Experts of a small language model.
Size: 14 layers, width 512, vocabulary 4096, 64.4M parameters.
Experts: 128 SwiGLU neurons an expert, 6 picks a token, a softmax router.
Training: a variant of SOAP for the experts, 8448 steps.
Below are experts of layer 7 (counted from 0) of a mixture-of-experts language model. Rows are named router (the router's row for the expert), gate (a neuron's input weights, with its number), up (a neuron's input weights, with its number), down (a neuron's output weights, with its number) and show model dimensions 128-191. Each number is 128 + 24 x the weight over its row's rms, rounded and kept within 0 to 255. Numbers have three digits each.
Before each expert's rows: "comes after" lists some tokens at least twice as common just before its tokens as in all text. This comes from a sample of Wikipedia text that the model never trained on. Tokens count by the router's weight.

# expert 9
comes after: " the", " in", " of", " S", " V", " from"
router:119140155108122133091165149103129137086091101154141123088144135158146133139091148102148127117111175147149092118081095171143183130103143154121147121084144150105112136114082153120098158163142147
gate0:102154109106080114132126112135121140116142163098131157136111087117159166138125165148165149115095137139107099143114126148125151123074109168080165061121093128158133146089099154070146139126124152
up0:114144121124141079096090109099140110129107138147114162128106105121143157147104098123169135138130094179147138138134126145116131134165109127155166176127127189128096205123151161124147139126121116
down0:146143128178126155127067139120166121086111089094125114133162073142140145123140074082103150115128110155165096149128148156120155168090135106144080144149115091127128101096133099157123114136175105
gate1:131144114137072134126088117144111141116101108112134156076127145098090112139112134142111155162081125112084151130128170113140141121148162113110139152134115076138126155163136147113152116121167157
up1:115136162144182118113173175152137121121142103094138139149189082126183143115116143086162140072159111120112106133126117133115153132131095095127116071133145140118155133120119140136114121172106143
down1:110177123149096129133170136145140141116130111128154118122099143090149143083107119104092080127130158111144145108124138125137122167137159137142142157105117104135110143138138115118126083115167134
gate2:171191156167155176114144154113138136152163086126135109116098137135081182084106139127144100101094155166132149179104133112178126150131144146089065148124140116144136133139138073086134114118125154
up2:145127144094124121109106097128115113132147123121106147169165130129101118123104098169162077139133130117111121140064129107150109149135140132169105154098102136161102124138130119132096138076150108
down2:139150128138147098139169141145075088151078167140135124128169132116128142098120113116066118114142090131076110154141103167080149163123153187096139103131118115111164123128173085130120107113132173
gate3:131144116089128103154156150155078141132139134159119137145139099174152152110115160113160163118131131107098126127127124135144102153096128174067151128128174152130123087196137116136165126171161150
up3:149160103088114135160169104111121127103098149129135129132140127202119140141146123129118139121121105164158100123145176139123135166108146140146171109152118154143092109148179057118148162112149086
down3:151155169131117148133180118132141153123131098152129124118128131111174148122145124115138106087122128128109166130098126128140115154091111094116143122100151104105091121106124185164155122110112144
gate4:103110127119115128122110110149123113147150136146138148159124150114133110104102139168075108102122099123117091163075130106163122124153141121068143141162117102080090124136097159112148123125146088
up4:157180164153114113098122092156106110142111166123149133138092161125124123125110152115136121078106137084142134124082129126108142144165130111120153138146139131085075110098083122142117129094166119
down4:138108168131154147141151150125097100110138139156166135116135144171207117101118109117155124120133165129122136114135130079073152158148121141074180140078185123137095095149117124112116156134144125
gate5:093154125109144074136135151129102114114133121118123140130108143153154105110127100137120146123129142116149127097134136130156064108098135128133135126109133121172153118163132155091145167120108122
up5:114116106095115136104146102128133125149150077110095092125171134082132121121099121123145097117123171122127139150124134136142154132161138154144132129152135109128104110113135106143150118113140122
down5:138095145127138108146160165128077173102104123153128100077121143147129150186106132115130143135091146099184101142098146108121137121113098135132121141122112173145163120199095121104106118070113129
gate6:132121118148147126089135157140142135124157125121109134187143177155120136133124083119163142111120149128110173089135155155119174083181145152107122138124139162084111107109119113144117125115117129
up6:151145125173149114135123118115144152117123121068168133114070095122109127165137137152093107131133152169172174127154102141148173101153128094104175089129113108104113119140109197113107121151087168
down6:134142122127143099080087092118125152151118134108135163110120081113163122124124108130131105132083118122131089131116118130114107104119133113131096125125161133148119113130168077135126134095142129
gate7:141115158147105128118124132159102110142139125121146187098105162095166117121101139117106119139145150157185143146150128137112170123147113122103144161102118159120109106096104171082106135141096187
up7:107121185151102150107091133129124150142112109121129123112102095136127167123125117130121133105106166167168077124141144143162108121087171144137126099188160117144101123122139146168098130131153119
down7:136131141123102144120110141115086103118150108150172125120132100146122115112123161109139180098159112145126096156126113113126110100154116167160128078092090109103105152112109143133129148044137117
gate8:097097154102132114107088109136113121130112099087137134120172122152094148143112131097147121113145151135084074129149138153154124145160160135147141139145173118120168158126106148158176151115142130
up8:107141111108147082093158142104147106114121106144132108141068106145148120133118152136165143173142112118116132147134138140150116146118128146148125129103064130110124149117149122068138147154147148
down8:116076136125145148120151162113100095149126090180085127149120119150153167144163146116108157159097153133081144113089156142155120121126126160121120153079116124109132136131107183105075130106140083
gate9:118104174147105102136123115133114092119093128136136139135169110153151128085126132098135135121134134151116140101146135113092070074115156144101143159108128152125128131115094115098121129155169121
up9:147160131154112136154137114164125116101135169128112144149149111134154098116122155145160101149122148144112136119109119144126158154119120120116164149106101147122151100150125181141115113131133121
down9:121150141175135122126109151126075151154082150153133147170118137141157122116133142115139111108096184127157157117087112102107144134120127103143139151082139114141127098124098104131107133140099101

# expert 21
comes after: "\n", "-", "|", " (", "==", " "
router:119090130132122105167115094123112109097132115111087102132110128163153144143149130105127136086137117124110142106140121139134051147130137114144111148110111157127129100144150099135114173143169134
gate0:100115138137119116165144097175118092127143092088103044158143096122131123098114140121140125101151123058120162141136156128137153112162123126120144107067156136151145132170134121104125094172104102
up0:130143118111128104129105102105105112122149081070100105147103104124136123102092172144116183134179108095125118167134134176141171102126134141160171125123111094161077145126162111118107071096132132
down0:111150114101135124131155144120127129147146123140152166084116114127105152112118175118130146136156109124114124115136133084139154135156146096159114122089069123114135134124100120096107106109136144
gate1:109136133140138068132127159077147125091147120109110140150108099146107133116126169128094158145119116137129135146160123125112122121108101089117076144114107135117153112112183130114087135130131141
up1:128154151145152146105139127154177141142136094085137112090121158069133118141114153128149170128129124080131125144111141114131093086132132140166150161135093115092085142137151175121145115104127144
down1:084136136137102138129101132132052156144175152143184125110115171108110123137125095146123124138101123123120122140149146117109150162155104133162120170073113123112102154109100079118131157145121185
gate2:153097150120116161126086144106156153134163087096119129194161140059130134164135123156133129126132113135089133096125141150111106102153129113121148107125128129109087149104126162078126152116137121
up2:138119128161091123122168109108110114132138082126131147117122143102112158137168119174131118091100145127104182131092101103093124141111127108170141155123122150114142115132130077155151105090106154
down2:133101150128135141106171124084102162133112133114182135122109103127190137132129117129097159118143110181139119078108150172121084130185121122134114115136127139126130144119146157145131150113136109
gate3:118104126163178112140142157147116117119146098114106112168150135112119135126157120169141154132091138159096128124077106142047092140119117081187119137101109173153120157133158113121131154161112130
up3:140104144100120134130153078150101155118139097099167119122103121161095124161112152162122103129127117104102149174110133138125105112111123079125098092152082131122164152118116145175147142144146151
down3:084073122156132154137146128131121085125152145128148156141142151125126115118132101119136131125151154143133128168162085143160147152118134125095176084105157083114119143116137151151113094140130142
gate4:116079147149175110146164151116100095102137108145131115126122157115151120175116143093137128139128154102086129175137096149143149132108151130088121095115124149117123116157148147148087133126138068
up4:158083150136121115120133119089115101097108117160147116128083139127106106121140122094149149137100131147113148129119113107130102143155132145131137129125121128137110165117105162119113126140109150
down4:165154088146123126160140125165102137091128151138092150124081141154088132140120162148118129186112161099079152101117150112143131129147154086138140147127129094144126137111090130117137159123136103
gate5:155050117129137161126137159076138108131101129145132127131141131102115153132127139163139135122111129134127149117178173126109173140131113124113142126133111131104108119103104135072133102199097117
up5:128122087135130114157110078141113095112128086110118136106141122100102117097118084122129108140151150144114092174087112120175108120142127161138139151110122163138143127165111126156127138158162162
down5:104171125113124146105145139166123115103133124119137146171188088134124131176051118103119106134146168108118138120156102149126118142108144157101144144184151136155106140118153139111127174098119102
gate6:158133156150126137129178142131143168088129149121113139090184125080128119138127117154146108124123125140166141057185124141160093146103132117131095156112136083143150130126136148080093151140120111
up6:121130155091145133175136122115103091137158151097103168073080083131131138128123090130141156132104136094086149151135079100161131117121094146103144077142118160116125160152111134140133091100099143
down6:117122168107140159116127109146129152145134148131156140141141126123096116152117144162151190117126084154143135167117154108141161140156085135125103106098152166137140112124133132111170068120130139
gate7:089117204150088144104115118187083115096171113154123107156121110113141129160166115101105177083137098141157116129141151138132113173098190145144153155106109084138148124125131124147154149144105155
up7:098139084103135127123143133137126076091128127108081186142113109107131103142159178104141119188143139109111136127188134130151099129116122113165127138158119122126129104123096135131163091143151087
down7:130126123101164156163198143126111157081116146106107127091092155113131123141168140152114157138146116102115102150148121143151097096168109080125134155134075132101122140122123116106123128152115127
gate8:128104119138181127117141102140146131108142128123103120097152121123116146181122142103106153114115157092152127114163118141129122188111145125132113175106144163125097169115138140143136150153150130
up8:131166100121128118132096125125124143143120131137136096129139156107139109119147114146122125103096147140114130115133117133102181095126128109145140098165139103106157174127135141129125097114126131
down8:075151137141132089123123095137154145125156111106110112136106137152191096087136129087126133136148138106131113154117142123114123116131124090142105191098122172132161126116106113129135121140121117
gate9:100147147124125130137184101088075119155116119152100133135109148128150088185149128116136158137112173138140144134157144144094035139140205107123164108163096133120102148139137144128146141088126118
up9:107157149147125138086109104109067138152168119132139168145115150102148116106148135148156111140146130147130157160141197175099107124145154103081154120144124136144104116111087127154125123126134114
down9:098108149120112103128139097114166109113115141120125153127099094105122105162158126102089100100105124113116134093132152130118171123139175127101157111127135145144162123117123137137177146103148154

# expert 19
comes after: " of", " the", " a", " and", " in", " with"
router:114141106126108103138163130120076115131165163138091114130120120147129138180144141124086120105082103137119158128132097125082165114139166126138166125171140167128139130146164121059177144180119135
gate0:125141107128112108147125124124140132112130124110110170163119103113103094120126130156112115154130111132134111113126153131142133075147132134136123146159128139102136099115132151100105110135131094
up0:087129141087108130106135121121111149093147128090154144144113109124079138143124124107131108122145095133143121092135156145184123108138092118128096083146135146122141171120122098132171126108130088
down0:071126116148124116108118154108197139145129143086107160130105104103064180120131138146097086138132114141133147136120167168127149089163140131129137147125137147095161149113121118125135116133122097
gate1:128080134119124114171178136105131162141115151114152110116103129140157123133133099139133161135164081175165154138063104130119125133131136113161098127181125135147121144181156131107110113080174119
up1:175157146153146080102110156138181150136100129129141174098130163120111117128117143122131104119111182115061132137149143130137120110142114127111184107121121095145129116102165137095156174148125143
down1:116128103123133128183121100107148175155116125104120155138109107114139135131117102146183142127112157155149125140134142179115130118140123109137116125106181115112148150131128158115118149111125104
gate2:148139126137114166154115142126198134118138152119154132137131091144094116118112197162165133114122122119141160137169123139126128145151125135129134123112131134137162131110119132127133144118097098
up2:157120141126109130100115107131126139094120098125118136119129176100157123134151077126092152110151135157103086101145087090135167122100104094111129134153114082078102112149130161109116148109150127
down2:109142132143166169153176101140104106096093180136120106118103120103140077120085116084144123110129132126140088152132123128123158153083120083077121161137108108123110159095117097137133143136122147
gate3:086106114120181122119176103119117113115120119142082182121132089143126144120103161131147112132121148093084120123124119184148133143145146137144142127093143156145168091093095086095140109154121115
up3:154125158155117088153102161128137094102137125104075106152104127131119099121131151148128172133151119145142118125179147128094135081135089149119165110134131089135086116167081159137134154115163123
down3:136119122132093090131161123145130093134126130184173144132116150110121118134094123123121147183104074113150128091126163128102174108134067128127121147161135148146094168119094167113102130105132153
gate4:166140181136129139081140146144127172127137109130119102150144144121173128099143143101168095104125139152136103089120174090135165134141151101158137165139152086119133126127166090071114094146128111
up4:144147105099147139107158166147110111141104144115107116140130147064134101140193098119145120108186152148123091130102091133143112131152154145156159133135134141111131140105159114136082083121130110
down4:132141115141103120141131121113163136091100158095147119140110116122111163149164136125117133120120139162123075129125140133144128150111148166154163111158106173147098131150112144192079093113129114
gate5:134121088154135132170153159177139143125129103099123133129135163095167175113061143142066093158147138183100141122156156172098117110166102132158129134137108143109116100127133183145127117130082118
up5:136167125121130133131141123140112102099116105149131115122090168144150129154083125200102097143151117163129147120159147157158124122107088098171128112111090126120148100126086120097075103133112158
down5:097184163095084119102168122131155196131145134147164120096123127134136116165141110129130145105142114142147184138131091158135156146142086120118114145134096137122146138109127127120139103127157114
gate6:113093132168156121164094167151126092126107118119147148128166097118103122136165134136137110166101120143110158117127126122112132137168187179084127096126145122106164122140144123127127119140128124
up6:110152119152088113130128120099116143117153140145141095107169119131120114108107211156136114133193090092161125109151138125120101155085101126127107202138144146116082131128110107130131137161111120
down6:107121096142110064125142126123123121112140155133102187162094099130124138142133138143144120179101125102126157123125138101115126126091124191185126153138108123146106160131152122138160115132116141
gate7:113130160083113142136150117133098090118129116172117109166112119094140116167140097145158155143100158139123103142139136144125143147074133114121148133183134146088097116141194092175123085114106124
up7:115137166086125114190151097138133137166134160114155113077161090099114139132081137109134148147139137136139110112144115138147120132138119089113103156145155133122087128115102094138110177153133108
down7:132105107152147119152122177129129112103104141137138103150093132123165127161143113135138121121117113172082118107155110124118112139144145125144147081115134169096142120100124154174121147127113141
gate8:109121123125154106125149089133087124119156139141146111108112102147146093158155127122107161119136169148097115140119123122117121112090101112151097147150178145099166104128151114162168127177103115
up8:133110108114149110157099085124150116113159122143164151118081128148117121115152133148140148115162143131072142113153113123104114126176099089131109173139145143118151153134139161137158093132134146
down8:122142129116142150127107164188128171100114167138120131146131130105131139129084152143158106115135083169128149086149114112143112107176149124136107117125137086158106158097099128153123131108124134
gate9:143159131153071112125125161175105129166129117138099144101169117135124153149123127143157157076090109151122146111133147132115143120112128094105155142154164123136132085078123118113157085083121129
up9:116107160073095155116117129101119146104106106119137138132172084157110172109097105103103126139136120130109153127117149132162137154122124118139174142111145106116169151163065152132160123111125147
down9:189115108115160150138151118092136104126125152145140109159105127079126145137097157106116135096141153127128108135077094163145132156124138116194106124165142067120136118169114112149164111173131096